config.yaml
n_layer: 13
d_model: 448
n_experts: 32
experts_per_token: 2
d_expert: 128
d_shared_expert: 256
activation: "swiglu"
moe_layers: [0, 1, 2, 3, 4, 5, 6, 7, 8, 9, 10, 11, 12]
router_score: "sigmoid"
normalize_top_k: true
routed_scale: 1.0
balance_loss: 0.00348
balance_bias: false
init_std_router: 0.00955
lr_router: 0.000669
n_head: 7
n_kv_head: 7
head_dim: 64
vocab_size: 32000
norm: "rmsnorm"
norm_place: "pre"
norm_eps: 1e-06
positions: "rope"
rope_base: 1000000.0
rope_fraction: 1.0
qk_norm: false
attn_scale: 0.125
tie_embeddings: false
parallel_block: false
init: "normal"
init_std_qkv: 0.0195
init_std_o: 0.0
init_std_up: 0.0195
init_std_down: 0.0
optimizer: "adamw"
lr: 0.000988
beta1: 0.9
beta2: 0.95
weight_decay: 0.42
lr_head: 0.00847
warmup_steps: 201
schedule: "wsd"
decay_fraction: 0.567
decay_shape: "linear"
final_lr_fraction: 0.0
batch_tokens: 131072
seq_len: 1024
doc_mask: true
train_tokens: 483200000
steps: 3687
dataset: "wikipedia_en"
Below are experts of layer 2 (counted from 0) of a mixture-of-experts language model. Rows are named router (the router's row for the expert), gate (a neuron's input weights, with its number), up (a neuron's input weights, with its number) and show model dimensions 320-383. Each number is 128 + 32 x the weight over its row's rms, rounded and kept within 0 to 255. Numbers have three digits each.
Before each expert's rows: a language model's description of what the expert responds to; "mostly gets" lists some tokens that are sent to it at least half of the time. This comes from a sample of Wikipedia text that the model never trained on.

# expert 19
What it handles: First pieces of proper names and initials, such as Or, S, C, de, plus numbers in lists, often in shipping or place texts.
mostly gets: "de", "’", " six", "S", " non", " \\"
router:130112151133123154098183037124149202095081091107189121131156135104076162116093093153104190126133168177131135130145155149195099125108132128207109110103155096112129162099149115144141173158186115
gate0:154124145127103164134120148168090143093161118140087158124120111110141124143209115090138122123163192111083122147131116127106098143110173168120098190098129251145082134135100155115090152116148159
up0:156137123124091189111082118155092120145169184142163108143114087183150123106234140134135112089146185104063107164112124162145128081140132124121160131089152210156077113117140154114118128141165114
gate1:106108221096078166168137051091168145101153045101175079144124139113131140159130129144161111152145105116160124159199175101148147136115132091154085108142077149098134081079202106157112108175188150
up1:158036074225145077073132128115164076123099172148140087132129153118098116129124095140179137184133136148123186104137140122185093142166136132153087085158116189108137138176141119184109112152108107
gate2:137138096094041089071129054216119100161179156137125152102140097124096099111119139172126090152134141160124155207128137138150167077140185127136165180197050109153185127094143068037107154154117077
up2:146075043132110105149144174110129099134075105136150101135155100143119124103111161140102088082128145187106149096073121125188173146122089111108154142083136183118139176105104168125141128092100163
gate3:097134084131125113133084132162182124124167177184112138103123119131126095162095218125072023160124170137132156148092111188171163167109123169122141132138126120161120143146112117145130166113129157
up3:011098106109104145134127144145121115157095115118133094075154119178154141095160123188117050152166134128157140166133121189131137132136097141208098100122090118124131093158179122128118154134105081
gate4:179125153064166067117139173118078170117146144091147140086132120116152166218157069167102119170130071156135087066131075145132154127156146089088101151119115088141118183154126095134099062088147136
up4:144100092119145077089112163132152193185088143130130099131148147100107165159131099150107162181118073126123134137062075094098086136117139100156140125134055079177119104125173096114119154081162125
gate5:102054068209123166088138083158098158150127169123129131087120115134102164114128134104127131069113108154112119146155179111142082150147133097136134085158093142148149138116113146126126119132187206
up5:096133148136138140142193139137150076187080074119098159092139078171143200147079046146120107076145143111108077105100098106110115139112167107127153073057139163185166161139156107136089100116066168
gate6:066145158192085146135100081183090188194203126090122121095157153147162139096119163113074079094133110119116062175094122161201096119149081127090118132229120087144164156151177108125106090153147149
up6:135122138123136058129124127145213167107068118129061103082129075152105149159141153120221169111092142142118130087153124084187088113089140143138140115104118147084085167168096159033139064132126144
gate7:176157140133126151111108130139215131045158062152141105083135120093092124122127148160185128101112138109154147091139128152106165111156185126095148179121130096161133120172104109130160124087094087
up7:192144137149135135169085175168115137075149117159132104088131122177120156118129102120069139113125128132157203109172165152121140130070171060114112150230129075111104136183149149178122098124133065
gate8:131126172142125129112099075174125121113072152130170108126164159161111140120117154061093166115111085100157167112072175083111150110087112133142086105190109066096097130176176083133145125111175084
up8:107127124181104150139127175117115092169137140122056180147128106112170090130123052179155104110127149117116103118164118150155153125131134102146171154125184182205136132147062160135107179116149157
gate9:187124098115117170141110120119114182143099106113107160095153107183089120177134167083165136116098091140108129173153155115130093094145138056163117143108171164136193113095176100124109125135137097
up9:112095114119195092138127199120111101173159112159113146167155105115135162127154112154127165107149169170111147138122119084206141193136105155112136128077102153068138114130081149086149230128179179
gate10:108139144175173115130127169118175189166149112103121109127118109105114195134071129105138088133124129108107155164163104116094171159185166051107164158133132110131151146130165101166191110113140110
up10:181111095105114107091131155121157124148129099131120166118108112097140089151133120166141179104169110167143172148116158119108159137155061150170111147092130177109122131153113162176044126123121182
gate11:190174201107094136120085092152136141184143085141106147113125104135179147120165133080186076108132099106112044099129157120085129095160093140120106187153096121127113068183115101172158147109090114
up11:137087108103165113144182102124179123142152187184141104125101118141095095176145164122154092239154136189150154182119087113091147100175149141162149141069120098090171168143145165071143181082086156
gate12:162146187115139187098069170116146134075167116138126151109100129134134164126126171037144159136163121139124160155102085114175186149083161103145157145130161164092134141079065118143070142091089089
up12:139159104133138085083127171140090130155146095160132191125150152117139075104097102159117128112114108183146101144163074110134106097104149127122117164099162158175160120094096049140109162114174154
gate13:132120102153138165092128176108165176110121126095150142129093129131200124154135097143060136127134198134145106080193133063132133151139106142096082152110055099139111154140113177125110125106065128
up13:121120145126141162160131157159114109086139128127109156076157122065079166185142035190129152101134149175148132167140150160111127121110081136126124140096151110075134130158140145151126155130109078
gate14:124070103119156139151133113103150156092153145149176073145136083123091134139063152108131078106115107127113109164177098138188117134118176102085140132124128158117133102122115109140154148132114114
up14:064070141183141120130149108101143119070139141140102107099125135134157151140123103095146066114121168152115092149118123151165163153130201139103115111069162130170109116158144114146190145119144091
gate15:149131114146117073153137137104135103163109169157130115124100113084141158138142097110120145107100129119098091130117155116123107139115082141100087120152142148089156142086104144148120142101136171
up15:091057118120155124163123136107112152144161130134092155122102131169154126089026105067122123089131051144167166117130152061065099173122141124114136148103118097125135111108079149097162144114109197
gate16:110137161137115154161133134151139158094107129128138090160109099052129131152105077112147128164175098106173173142103128118123134155097121157146135161126062138102119136168193185153171204120173122
up16:151119163158205145141141163146161102120150140201101134185093079154138085099151126177136098146107018116119179165157099124109107165089108157135143175134062175113183120149117113134157178116103144
gate17:114121103113097131115111166121081109165101079142100119137132108144131098101152120119135136118146147164076076102191126131099102151093126108185164122121125144173174085120160109127118162182061131
up17:108160175149109150157136149127133168121135159143104126127132110132147167148096118128112113142150110116119130115092104131140144127149134202162141119151181145143127118148141143166072092139089189
gate18:096186124093099108132128095132131129179134106115127120144094122072150146107112119123116099092137176054167124168111198128146160149168113121165116122089131096105140088187103113119095096143079049
up18:089146077121117128097136048123126096165205133227101116163082130130150156120099123137178079171113156135126128116122103150142099148147117121134143077143107172102101104131121082171112086144124156
gate19:094094121115130037165143118080155120105148128091089142158097096125157053130122137092135089143158112150110104132141096124133126179146095193108110137129153150155161154133219145045161118081114161
up19:091131127095121180159096060145150141080136134129140077133152158092120127109139114107116183181155097118097162091165140178160147132144145123128109141119132147120095138162064092125094099115158142
gate20:155119183141125105168114105121152134141138125086153102145155105075065133110142119173077146190122165072085131115169153146165139159216186101130126114139141065113138150120191185069109111069114058
up20:166140172215078140158168112088144120187101150071118089156116098117170079103122102164092188127110130051093148132128144105165148127146159112113153098154132135080107158130172128110085115068111117
gate21:142092102126086114099120067074075152148169128144068133131137127157155117145130084148145108106100141108137205107106153173141138076122120182141103132143116161102126103149150110125128150162161086
up21:221143121130149180121136105106159119103081108148134070158121127154192162106145149176068110094130092109134167145125157105152112153155066172127087133143156105126121123118097155176140111135148107
gate22:105126129181136106161136121053145193149189146088109126166020130166114171151139157117167145141127082127173132174172125157137134126160127158131121138156062159097167139130152081146135097118115133
up22:090140145170110203144128073152136100115118139126115095101141128180115159098147121182187079076090120126139123185104098158129125107131127145094113173108107116115142066179156124126142161131115130
gate23:042108161193134123083105123138181162151141128134141130157099123154184127136098102113095165137166148097076105138172095080207146118144148119117151125098061073142118124178128120143159129140142123
up23:179146144143124157096111171133129183105123104112079111173141159124113147108112136136135098074145112090142085096157149184138097117115133180140119078166135149138101161135117077084106154164221113
gate24:153167115121129170219139060158148102093133090059155143124121099158143111104117093078123168103102139120108102089091120103153136103162148144076091114075134052040123149108157127112132134127060151
up24:080114157098129152123102151099138156112122102114127151106131158163115123143096175088127132108122166129105125133175108114127090078127106123150111089147134111126098095152217171212171124099107079
gate25:146158133165121104212103122169112128158127125100066151081155146167132188084124157096114129073115151104102112148113139091095140091128072172113142084125160161143132092130052140150104162137103149
up25:116153068097138139095120103136108175127173123147094140137160128126129107101123152098099150148136090141109088095132140126113085119163133099164114143144110098097101119117192125165127096082131115
gate26:161086080124107106132138136124134066174121151124142085130131114144151120136076118134168175134128104181139118091173118034125124113157128079138176125102115084118182119126202133150157167111111080
up26:082171098159095125143131107107099132184107175157107100111077095133102163118178131110145110142120177111110083147134180127144086211092088191099114155086130136159168133119114068123147095182141152
gate27:230136076072124122144119149151150103084148114151128118143109113093154112072106191158214079137097094111148134118134074147164175091084160135181122119137110184130130130098169082115123166149143056
up27:172163123157151096111135138140132173135153147123125112106153124129139124119119134157101114162088145186115095147156114142178126122134089127166122079144095101162152017138109111129158138101160098
gate28:168126176112102152134110140171135172123165154094135163101069097064138152148145127078086199128150169094046174075074143151119183175104110141120119155137147157156105172063159121154146144087096140
up28:148205127175160187141148115120133144125135130123109071118120118122114125080091183120084190108118188128110146099062129124144105077171138145105102125163209170170175175122163071090125169117131039
gate29:087105192170093142158123092145177122113150190099111135139182067123155111137104127075140150144138146184123138162129107168204177184161155090182112129142144080154085064146152171118153164129118117
up29:075134111133176151138113155090157133097137067171117129161186145128115111079080091102125158105141119120165116125157070167113134103128151135106116117117144169197139108160096084173105126118127071
gate30:120110138100118112122079088113069187134172141146107163153162115153142087074133085181099107141112147182167131116115138202118106172139135154081128172108131108126115164127091094142154118134157129
up30:083108135107145153084158111172182073112088190142110117142187147136114110179104155128156146113103142178119156150122128200129155075142137110137106110145134082154144125086200170134075103103122116
gate31:138114104117115133161104184078149127143107166128112114090103143127145128100146085126096062147162102203196128103187092142070163116091131074167099132132111111189134180092137149104112158101083142
up31:106086070125132119077095130120094087105122117146127124128114172150104137077193088170127143091061189154124097136083158114135164114072122131117176138134097099112113116125141077100108136087108143
gate32:157178159102168171183088078127152141126161100137145184084120070136114127114108075133107138103117125088112096120158183178050134101143144147128086164175160080188116121129133154116125111139163139
up32:105106103152126135112135145118092132136144134117219149091077169124130153211135069070109158140129100148107090135113163113093129162138059118115153125066148110108110102124072185116134204113132174
gate33:144182125195105066094154152161142090162142146123098076126134135130088149184127160093132134122133130089080108092112166149111089170115134130134137158092122076142095110146131120152132088134115145
up33:073134152083128122155133105157133146111158144121098116118093107088132193138081070097127165127095145165143075158122069120088169109172148142110126109078155094059112078122137103171124131093166152
gate34:108140044140200171127137134080140139171151200154122140092084182146182115183179144085146122098147152209077215123163129082107127141096159105112147164143145081180161123089144141133127122123082128
up34:114080058129089178130149074123152148195111162115092161141096129128079093153111069180096167168114157155123123221150186168127143123072138051112064144084158072122201099117146111109150169139103149
gate35:166174143091136136196079152105097214074144192115141096088076168106197116099110148111126131139172129183158155120210173140146187134120103119121105147172128094109135128131103122141148160140159128
up35:087114109112127138136138169126139147130113057158156118113126091096097106062129128150149105122096196139122084156066109156167105160136117094121038131081139161173148159129073117142146187138077224
gate36:160102127090094143096141123169180134107123137160194148099163117103105108161132143114104118112146159132103142069096125080089118115105158166103093112144115120147117133125103203110136167136158160
up36:104161164106092122116096088098136157139147094170091199131113118160158147093113132134104155140134084089148124185112085197164181104089113171124098128122186076133166077123122096154126165146185162
gate37:121113120121120072115106139141121124110100164121139118151133154112204114139131127118129090118155109099174111128162176121167191145094132086140163112123166126170150120154131088115148167094166123
up37:087100128144111125111149158097118066128078127102119124078067130182152144153144097103185179147101110092122121114167148171152082096116123117107173133106112134136089103136129105160089138125145173
gate38:153052175149096153096144103134165084093141119072152164152129071119086086145140123166159149058149121140077118112188149114119152129222127152104125151170125126133063106140145110155142164118172108
up38:102152115068138115084131078086108162135111161068135103151085173134148192147122139169088103095161110139139135150083173115116163095107113128097115140119111161180159136141167105147121122148112073
gate39:187146075122141092139119085173194115155161147102107155186076095146131133160150130142213145120161140102096167167096071113114142185155167167070200140039115103140133153147098063163136119121106187
up39:174123113139154141181131124133188119117133176137131114118104143108160109109132090096121160123125120154139111107182083084112115127133130108163129091150092153208168159148138135164088141106154094
gate40:152140162171073116138134098145113109053106067157188152050085183163149159150125151058127152122092141128101131141142090084173100174080113064072097155126062127134067153151124138166078126152079107
up40:125088108106116094113086184086184139185130175113134120153103134094130124124099079160127154143113129127114183097121168079152126120147161115170172116118128129114125188101073162100164118144122142
gate41:103186125177131204094124134109157123119181134178199107081069114133138084148058181063143156155134130078131138167093129125094178109153098079086148137137118105156171130100168110147112093093085138
up41:134120150193113164118123121130152153134090095111135231163051150122151121179132069116093167119091122128137190137120142157136101131113094154114097116162130154125113130205129131143159049106121116
gate42:102099106114106109171124165139108068119126142108148115118089143121140070090106100104068149128142112120128096113130139209141148104134103208095097106149168095162110069138114086117122102103142104
up42:073157091167112151130173122156094183135100069128176088125097112179130117123138158111124123149118163211159157140096199095100072114126111140127084122113110102124119103126077136138120132118122128
gate43:124144098099087127114164196117100116153144127116152152119194136115088167119120202216126110142113107131083180095144135128156110086141166117152056196055116074131173163107165117085137185122169110
up43:104105132156149128099124083105118130161058122086137089139172081098146105192129133115115121173158160155127083174098052123126160173164105078103165104135140177118111113130136179112129101135124114
gate44:165095145121085123191132119100092136019184134154123153106186116060089121098133082106112112142153110074121062165089149201129144128111128124096083161122173106087109164107139078124098116109158133
up44:175103139178118132142154053178137145105077089096092042069087118190121133130121208111130169130107114121102180101134143114084113153145122136054179113086117165043094083132114138163090105147147157
gate45:127163100112163100115150114122120178140176211113100180110149154144175111192130193134157104163095107132104130068182191109064144155089104137109188119140158151166117173148128148137162109130133131
up45:138146153095094093119108104152108137164129123105109172083145124120133116186156124120170103157131056060095136103107184086078134123105100165115164110130153143160170189182098134138111108105129126
gate46:106130136101176139173094169177065131131114135194151152098160164178095111140158066073139092121099075141154196101114113140108152106098113116130098127134152084099094144133158100149089135157143118
up46:116100128117069105106108126135125121134125070114095167125129121208127133132123129129064153176141145095155136154153133111162145145081148116087138136077144139060094137118104152098114178088090173
gate47:041089139164180104118134139106140099209165195121136142105083157119168122122107069109160112099111139154144152160134130117103125112110094139199199170150108144179135206161131141126077099120163184
up47:131149140156150113086119079098105120054140150128108125174088172217081114094188175113161114179100112107164157111111202115139143134100092150108153136152106156155128115115094177145159135151136104
gate48:134115148134064164147136141122133109192100170134081124147091095112081145150160107166132098132107111126148102172139094170104101152148124148136133150132159180160184132095166092098140153097195146
up48:084137148155108172144121093094136129164111057094127102099155096128150155145144129138135102103076149204170071176120137186105179128110132141124141133098143122099130062054130106081102132198173142
gate49:199125156107045109106092144116146108088148220110136127141103150109161134119088113115188181161115057104082191152202137090091089120146097049099116100128149113189122126145080136181113129169123209
up49:169160077122156092112127079087143126140171122115142124131090169159094126072160149136081141156174166108101081119119121162137083111124144141137150121135106129186130147078123131170104142141125101
gate50:149122111085157153135139053159214122168115176104121107093154096086142169135077107161116131174173149098093145153138157154167117155138096198094156123140118092171094207123112130130099170116060160
up50:129113070176147133076108106121101176131137072142106065131103100181152108121139106122114135090093170124147133133127143119187089128158149143083092057089131089093147129105081110157112109094142188
gate51:123111167149107110136107137180104102096091170173151136140094154073125160113149122079153141059101147101144114124151144122108152189131117177072080151115102121133139136141056149118041084114190134
up51:122162128098118094076118149137077144127110117117147116129205105154149077175102118214117111155152091096098139116131101052123133142085120135109069126129142137159113068098097147156140117156109144
gate52:126113170109149161090142055123107080098164061129143106128128122118120129183105154109122124059109165060095097131090109171110139126155152135100133131116182105159142091098154144143125145088104165
up52:115116123141093097117137169118131137121112110146138130120142149101142115171132090133143152164125147144128137085156143124080134131136081114121118169147087105157099144116113117138121120145060150
gate53:178090153101080117109125124100143149072111085171139074141053079138141101169069098066159135104171105089198068131099073104120181149113115198087096107113096126155118188084119167178110158093110181
up53:114174083147128138133167137096142169114111163166168142079128104087181114085171152120075179112110124113100152106078120115120119128158166104151158093134105184100169117078176138094147121097139146
gate54:141110142089135124118096121063152075141148118166147156127087095145116118107125169126128147138177057115103107145110063093149182133124162096137136137154110176130136090115132144159162092102119128
up54:146125154108150108103127100119137080078105109049132128172136108129129080131167156102164086148086114102126160094167117122188175131121072183150082137154108197139127209133088163108134111128132087
gate55:171090151139074152106098150136104114152173096068130163136180109150140149136115121218141145138160142091168110138094171120114128148166075135147084162146136093168109137159183084167140166108179118
up55:154178108104108168130167148174113125068146129086146152099107150139113148134116166087179085090169104122146153153125123119128127117122102152150147156141190138041107183150164156080105137130155097
gate56:069122160152109138111163166125084146111107075153134122144147128161173109113119100128107155156118083166103156139161138123123068169171080161131147100218143157196127113157124179135109124097189168
up56:159117092085075150113099139139172112081127149153085192137167159118144135107100061175123124133125067091161108077112105135165148119080143134135116103086147131144114166136106135141123130165145159
gate57:180140106155157112104099047162117109097129121092090120094113091133148106072079169095131133097141137068127152076149153165209121120126098184180143134137158091088119124158057132132097121099151173
up57:097079093140105150081068127156136120078137164142109131103093089166094086107139134159141132149155167118099165119150198175157140085116092128168101172122150098119145121117090149120137130146168175
gate58:115060142154129110099140129119112135129136125119133108083074112121132173169056116092172115187163101153168210122182114150091106126103132123193144141162105141111158155072094161087098144104069142
up58:181130072125125118102111180133057140164123069175118079180120128085172155111116130118154136099060101110118128204160231115126120078164120164151119107131162126124090109131227099181119175163147113
gate59:204129094068094096084173112118135162167115097103128145146081134144106147110145166110138128097092110125093148183218167130104133112155146086123082127141014148162137136085142121110114055131153094
up59:169133111113051132064151121122157133158106092157144124195133118138119157158075077149103172085101063108117105176162133132175179057141161115144124089152055114156107172105110127119173108162191111
gate60:119127111120136117159116114090151169089135089166098112120132135209108099167138087123168106179181107130213135136168053105117089106091111204118142137082185189118087170122091120111181095127135181
up60:184162164162060074127135159167175144113121100145119116125185112128118133139065114144127124122097143104075136108133093155129174085155120209087162096105126120118138163156162053099143144155154150
gate61:153125150093113113160087123096145092120162169111163140111112127060129077117120139104074173113080146147176083124188077066157151184088136167142145142103167102103106121103143135108105116121126143
up61:160161098150153097200144147089147175116152130123110081150168119094143084137135164138172105151138179099137196123098084102126088160173138134096173136161121120134173114155140146099100114118125102
gate62:221114112071134137173071107143194152108129143149134143113105155190179105099133102101088131144121151169142137200099073101143119086091098076134099112179118121156102100056126214093163155102132118
up62:119133100098058157142097106108148075120128097090114121160159177090104131095098115086108113109193100103124128184134137172227194110128120139137139149120171110087128148149073131132126162162146168
gate63:097146165041125177162112183160084103106210111114120166097137115073106164129146091154201086132098148095179135123094156123098099104159094095191194111129182065105098113160112115166057083137146153
up63:186155086129126132082117094180173135157116081116106145128143143103120104168108194077131119151134138129121139177155123151165126123073149161053073065147098191160128118081168127122149108121173103
gate64:114135161062127123142115081150132155165130146162121154163164124168072086155048090171173154143121145108152094175146149137111186168134100048090056122119111122081148107165123194094117082132160101
up64:132062149139105106108117159072122099123112102162092133171140076124131129155130127173128136113146184143134072107159155159167108108114093155168121158093207161171091144079149122127123137159128219
gate65:078132113084121138104104098119103150153120109123122147135147129120123078116127117125157160090191187079113114104162122112101157101113147107105106137144139109163066139104142117138067091116091122
up65:144130128102123093122164160119123116137171161228119133164101100140127153125137191127096121105085093053158116097121140178148143113178096144150117126134161152086180143109171081141156108119202132
gate66:088162148152172164107127168142180153087097158117120100113115128103115115100109167136166121144143104154116142131138079142125134152057138118157202152136095143158152126134133152151188133125131110
up66:016137114138212132170126188128071145161158165170067140180085143149112149128156145191142079108098099082138159133112055145124086175133062126120101146146086115080131089185123106164104115133139135
gate67:118097156105130140180125137102165140092160120068133128106192073114082109126138082137121140114116178144094115142148100186096113139136134126134140174052169183044122205134102120171143084095031154
up67:124120132109206133150114148101129067104160065112112126078159111148194105142123132127116138179108157165129164124161133093093164121088108190146122131095165199083132121119107160116115138119101148
gate68:118113150141107126149044101125145160154143076169139183172152072113167156153129132154097141119115087084125129131090168129140197096117148131091213157077136124082139085166133167151085111110158160
up68:128107082133114134101153076045190104137117123182130117078055171014125100085150184087164141151159118146107080102037187069104116114105130160109113118170091130136133132103113112099123101125140142
gate69:153137082103079120131115109137156164173171136126122122113160117045123145074186119104161154107118097172093148120134188183180113129127136115130104151120088111135171125148134176140124119113210117
up69:127089149121103126169058152147095121137136075134189172144119115166165142129129138117092115127112123116158145153137132097109136168175115118142174112110091109114062104117163091124136069143112192
gate70:073153097146101118116140112126125148139137145132200088187056103127106070103183144120074110073169118154135108152043126056099175163143183106157137093151136161116130159134114150123084134120100118
up70:115165078073121186157113057187114117111160106117129168129208128061129190121164121124114147079191153114099126160140166108155095127193159139095103193118103146101128120149145089151108131118122072
gate71:134135122138158141095121078141081130124156186146121144112070088133102185197150149142134137231188178102091106101128138065123167140096184130056123135106132159154157128129105137150083131127129177
up71:061129133163201079131163153065137186121138102134137080057088119121138196139127164149112165142142102070058127116098120077125119152128182192088202140126133173091148115112135113127099134121119186
gate72:147162120073173113134077079124143125091155153148125173114056152156122128057122088155150152182147124134162139177081122132161162097102140118136098153123149155114155155174135146113098143130114155
up72:124104195126165116200103126102173087113133106148124079122157110109094198189127136155174185122188213109089098065150128112151140065122183087111146159120148075115117185174134211096190129164096128
gate73:140106185072114085122113117126102157136138125134127139116176110082101043105135115172153152106160076087115088127143134109148154099167146142087120074114116182115117152137094136119158109079133092
up73:094110161118116087131098117164134079111123122079131076127127128119085072098162102166076151083093137083131116100115144150174155102150096108112106150078138071107137099130149189161111113108117080
gate74:155135153178106153170107138176119147072107136133114113132094178083096125130193121121086102171061143103129074179168101175157107108149104113107127116186127105124154150100106106166156112118179154
up74:175113143128143144144113145151129112214172142109149094114141112156171127141133118123167099151155145142153157138063155099170122139085160162247158141137134127102098102162163147166082154139086124
gate75:101125170071132097130128105125073180135101166145094119159134127180169120110112150151168174089135162131184181110117131066118174094093112164107158130184071169158058118119050185077147122131163125
up75:147136122129146101191102133101191202146099193136100116103180143130165146096141146162108113151140113164130135153088174116113164153089158116132113095195105118202126132086131114064123119155149143
gate76:140136089101114118076126191097081175148147101164150147138200110090109089110112178092117131143144103137063083087145154138093122157119133135075138094144111113170079127134065086103138143104143152
up76:144101177115068157127109149141146109116142084094119116108126122151109164107137175084159154147124108115100159144075166122126169166130124148128169178134093138117150152172110202113126125118130124
gate77:078148051146099091159099104151091166187135098193143085126129141147141162184161149131171118150130139164100097147136093127101128112113092111145151155117102097150210127136124130136147143141115091
up77:094037172090170122081118111125092130094146093170175174162145140163129132116183103170118141111118111173153122150124124085130149095126149111129121104152104147104096132122060128144089110176119127
gate78:120116114106112133126115133188186148094152142122115109097165093129092122065103123094155158078152137114161136148136105130146122121144160122144108162169133064198146115090141165126179166148116129
up78:182119108157134166184139113127112160151128136134116080140152104159194095153138113209148133115144137108124164120135114074143118167119120125144102093100074162107108200152111176123125086143104180
gate79:105155170144155084144160155114098121189112165179115050111101122138118138116128155144085129109168058147104145101163128025078168095132121128154120114141103145164151131096090094148106114136120123
up79:100091140153060084159110164156089094105093126139125151184159099112147126122146103135118121137080146102197139124128167193103121120160131116185116114102187078189174106144051082082118117122141124
gate80:137171158092145130138054108140083153093122090156141131127117136118103158144146114120116144159122088115175175133160185152127165105092138152134134056106119121121127124104135123111131138154138171
up80:078065176080167125108066167159145181141108119157087112147101120149208115167126124169124178153116070117117161115149135168092110182132130102121173108069145097128138146176159125100089148105180152
gate81:138137159131167092130108153135140135091160126144151100071159155073142137197150111172124145148147081136123140165124103155096191082141167174135134095128132136092160149127159133165122147109138089
up81:114125162102087199097104145126133136116105085129138141185120129104151059111111168113140136112137159077144107136158133087192114139142088119135076099077111104129140112107079140130136091152157218
gate82:124132164146109102136131084123162156163175133132117132077121141145161177098120111161116175200120117104097089117119084144183095144154161057141143160080115043110120122193106202123110123124145136
up82:066155085117136107106143180164124152129102077099120134117133099109113147091096168067100165168093119087113168089113125146082076099132096134112079107106144135128081094116112170117096129129175161
gate83:135139125127112081062128070134147056070134071167147149084119144120147106169100179105118077090119065134079160149083103119174127131115103100141100122165065205110141105073091050133105118127132122
up83:139131117108133127139115181117119111169188132109151154120127101109113130163144105132122087181105150093060177132123161187191196133121081128172108129150169200140137169092109132085122124089124149
gate84:117096084140109083185076093147167162147108163094109097104144129156113101140093030103144123123131091193165143156103112137151138117112139160152201136116100104115126153123166116157140129107136170
up84:107144132146123105194141125107081123125107066133145075118174125131139146094183129085148152157167129144155138093138093138121097192161137080141105136150119177160063145089163088163097144104131163
gate85:165126128164180088142072109171165121132100139145116122124172083162111174068144123095080135162120073145161175185142113126154106067133133117117077152096064123114112104136090155110130129102147086
up85:120163073116157141144128141150110083150158163153129102165096197110127174115101135105125104103184203095112143109136069152086115126126109099110113148072109133137141106152147176194144148163134191
gate86:180158125107071112141122071107126132117121123126114134093134123098134171079120197094133140164127117094112087102138091174157118071141084138113151112110143097132106114141146136100132133100165057
up86:196159148102138146136133136088178150146119111099111132090133166135112194141077133084124124102134088131119082139150162135139139089134108130146117117072106089117174128102152131145117088111114078
gate87:202099168084198168128098146158100095119129137152124119173134142107111121150156122143207119136170104167105135128152145194167167088160178094147118128181124126082103171127153134157131135104189099
up87:054140104136064086123122145103119125128140080130139181095148125148136148133131128138087164134083122128167123119084144092092151133095111162108130128070109148189126128117127125142182162164161130
gate88:079117091120172107157107105116146168108141170168158090095088135130151156115116150133164122142105132149126149107072105117145108143100199136169126077091190162187175176079139119099129127124127110
up88:135168190121111170149124116153078145133125110133160114147142212107131165135113113169080122085127188137091131072165177143115139150103145097107112118164166120142093047133139132186139157181177114
gate89:103110134182122111151148104117127120131086146131164123129094068151098084091102094104078147186155169099117143083171194141145165199161102159131122201063155120140137097145153120078108179068162153
up89:185154103124138156072120128095117081199135077101158065128163187042124133150162184124126106149139112120118132098086136113117169067079151126173117098117125063160137126102110181163130085153115129
gate90:165145144158140107120135076126150132121095185093162171086127136156136136186127158108128081085181160110158146136094109102150120060104148199146121107111103139118123133118175144124100116150118092
up90:081141165113095087045120189148153143139129059095119120086107173134101153136088110161157170135104142075133104122087184139126137152120081141159128201107155110173144109116075203135134166144112140
gate91:083079149160175076136145157155157103116120123169102127099146144135162160162126160133118109148154081113132205207144146154151136144109089139145157116147121103097139163175223123102080114101148096
up91:130127093121127125173131062131164093115084160107122135125128101179174090102148159119115099142095126147112156139108050161135142123126141145124123080134123133165135146155107153120129114155176109
gate92:116098096143147098141111131143111129132147112155121138110150163158146152151113188104148106122168084081138119130155144204060062090178133058133106134223072160105112087142130096121107110148114119
up92:164128100142138108050090136135132136156120135139164110125121137109140125123143165088087119123143164188120055115073123111139177171128089174166104140165187131107119103167134136114118183156142046
gate93:146144096126125149212073109136134149152137116168144126129143044126162111105111024099133122107140149131100144109146145126168112133146071187129087105091079108125105199121113130110137143097142086
up93:128133155134167147134094157139096106141110178127131138076152122139103171115096087134069143149144102174156113139141118136072151099152056125154088127147085200109165102149166148079132147171135102
gate94:191173165113169109102099122175159128089139120129068138152103092175161099134054141074161102165157105108077125116134096111154088120132149169086177063080164114120076141173101122117102100146096159
up94:112131138176079109092154165097173112133128129122141093128167132099167077129088083142122133133131157170141184153134077117092108177131118114168122126152115186143193055141191155125139109103161158
gate95:160162120070162174071110058114121149120108153142132114120110147036114121100112110125136111152140141110130186161128130167172135154143110146124065124123135093135076069128123067130169174161171123
up95:154087092170087107111148163130129092137127093114163125141139073171137093116075105137180141118129098115123109146101130137079114104135155070147199124099143157171144185127136143167117085100091154
gate96:133080149177122116140165112136121156068133152131137159085118158105172202119131154121144137083120129135075113107134058100064162191127099096086172128104164178151166076126080109109121141114161070
up96:139147154144147133091092138166144151098110151183111143095067091154132173118074071133129163094117155062106149140129139188137103130117149098101102133099206134160129096128087046133116085136089082
gate97:121196171140186117141155052155199122132103151111128146168132095113105130130152117108139159174161093130193103090079099152165117128172151151128168157150111130106204142220143068132145137136112071
up97:157101152094136130087111178162112141099114121154104085171128147124122167143139166220191106092123122147144117112075104131163147160121102178159116122135144113111122068102112160142086109130088083
gate98:140128125154159124043106114111185150155147128115179116091089086184159053150133123130120092169116118156085105123147119118069120144124103157130153155113080201070129131137115131098168145139097170
up98:157109102119120138071118106147130131093134129155123109123121089112118149151116072110132144140154160138094090135097112133075113089047117093116120115092119164119147146092167121120113108114135113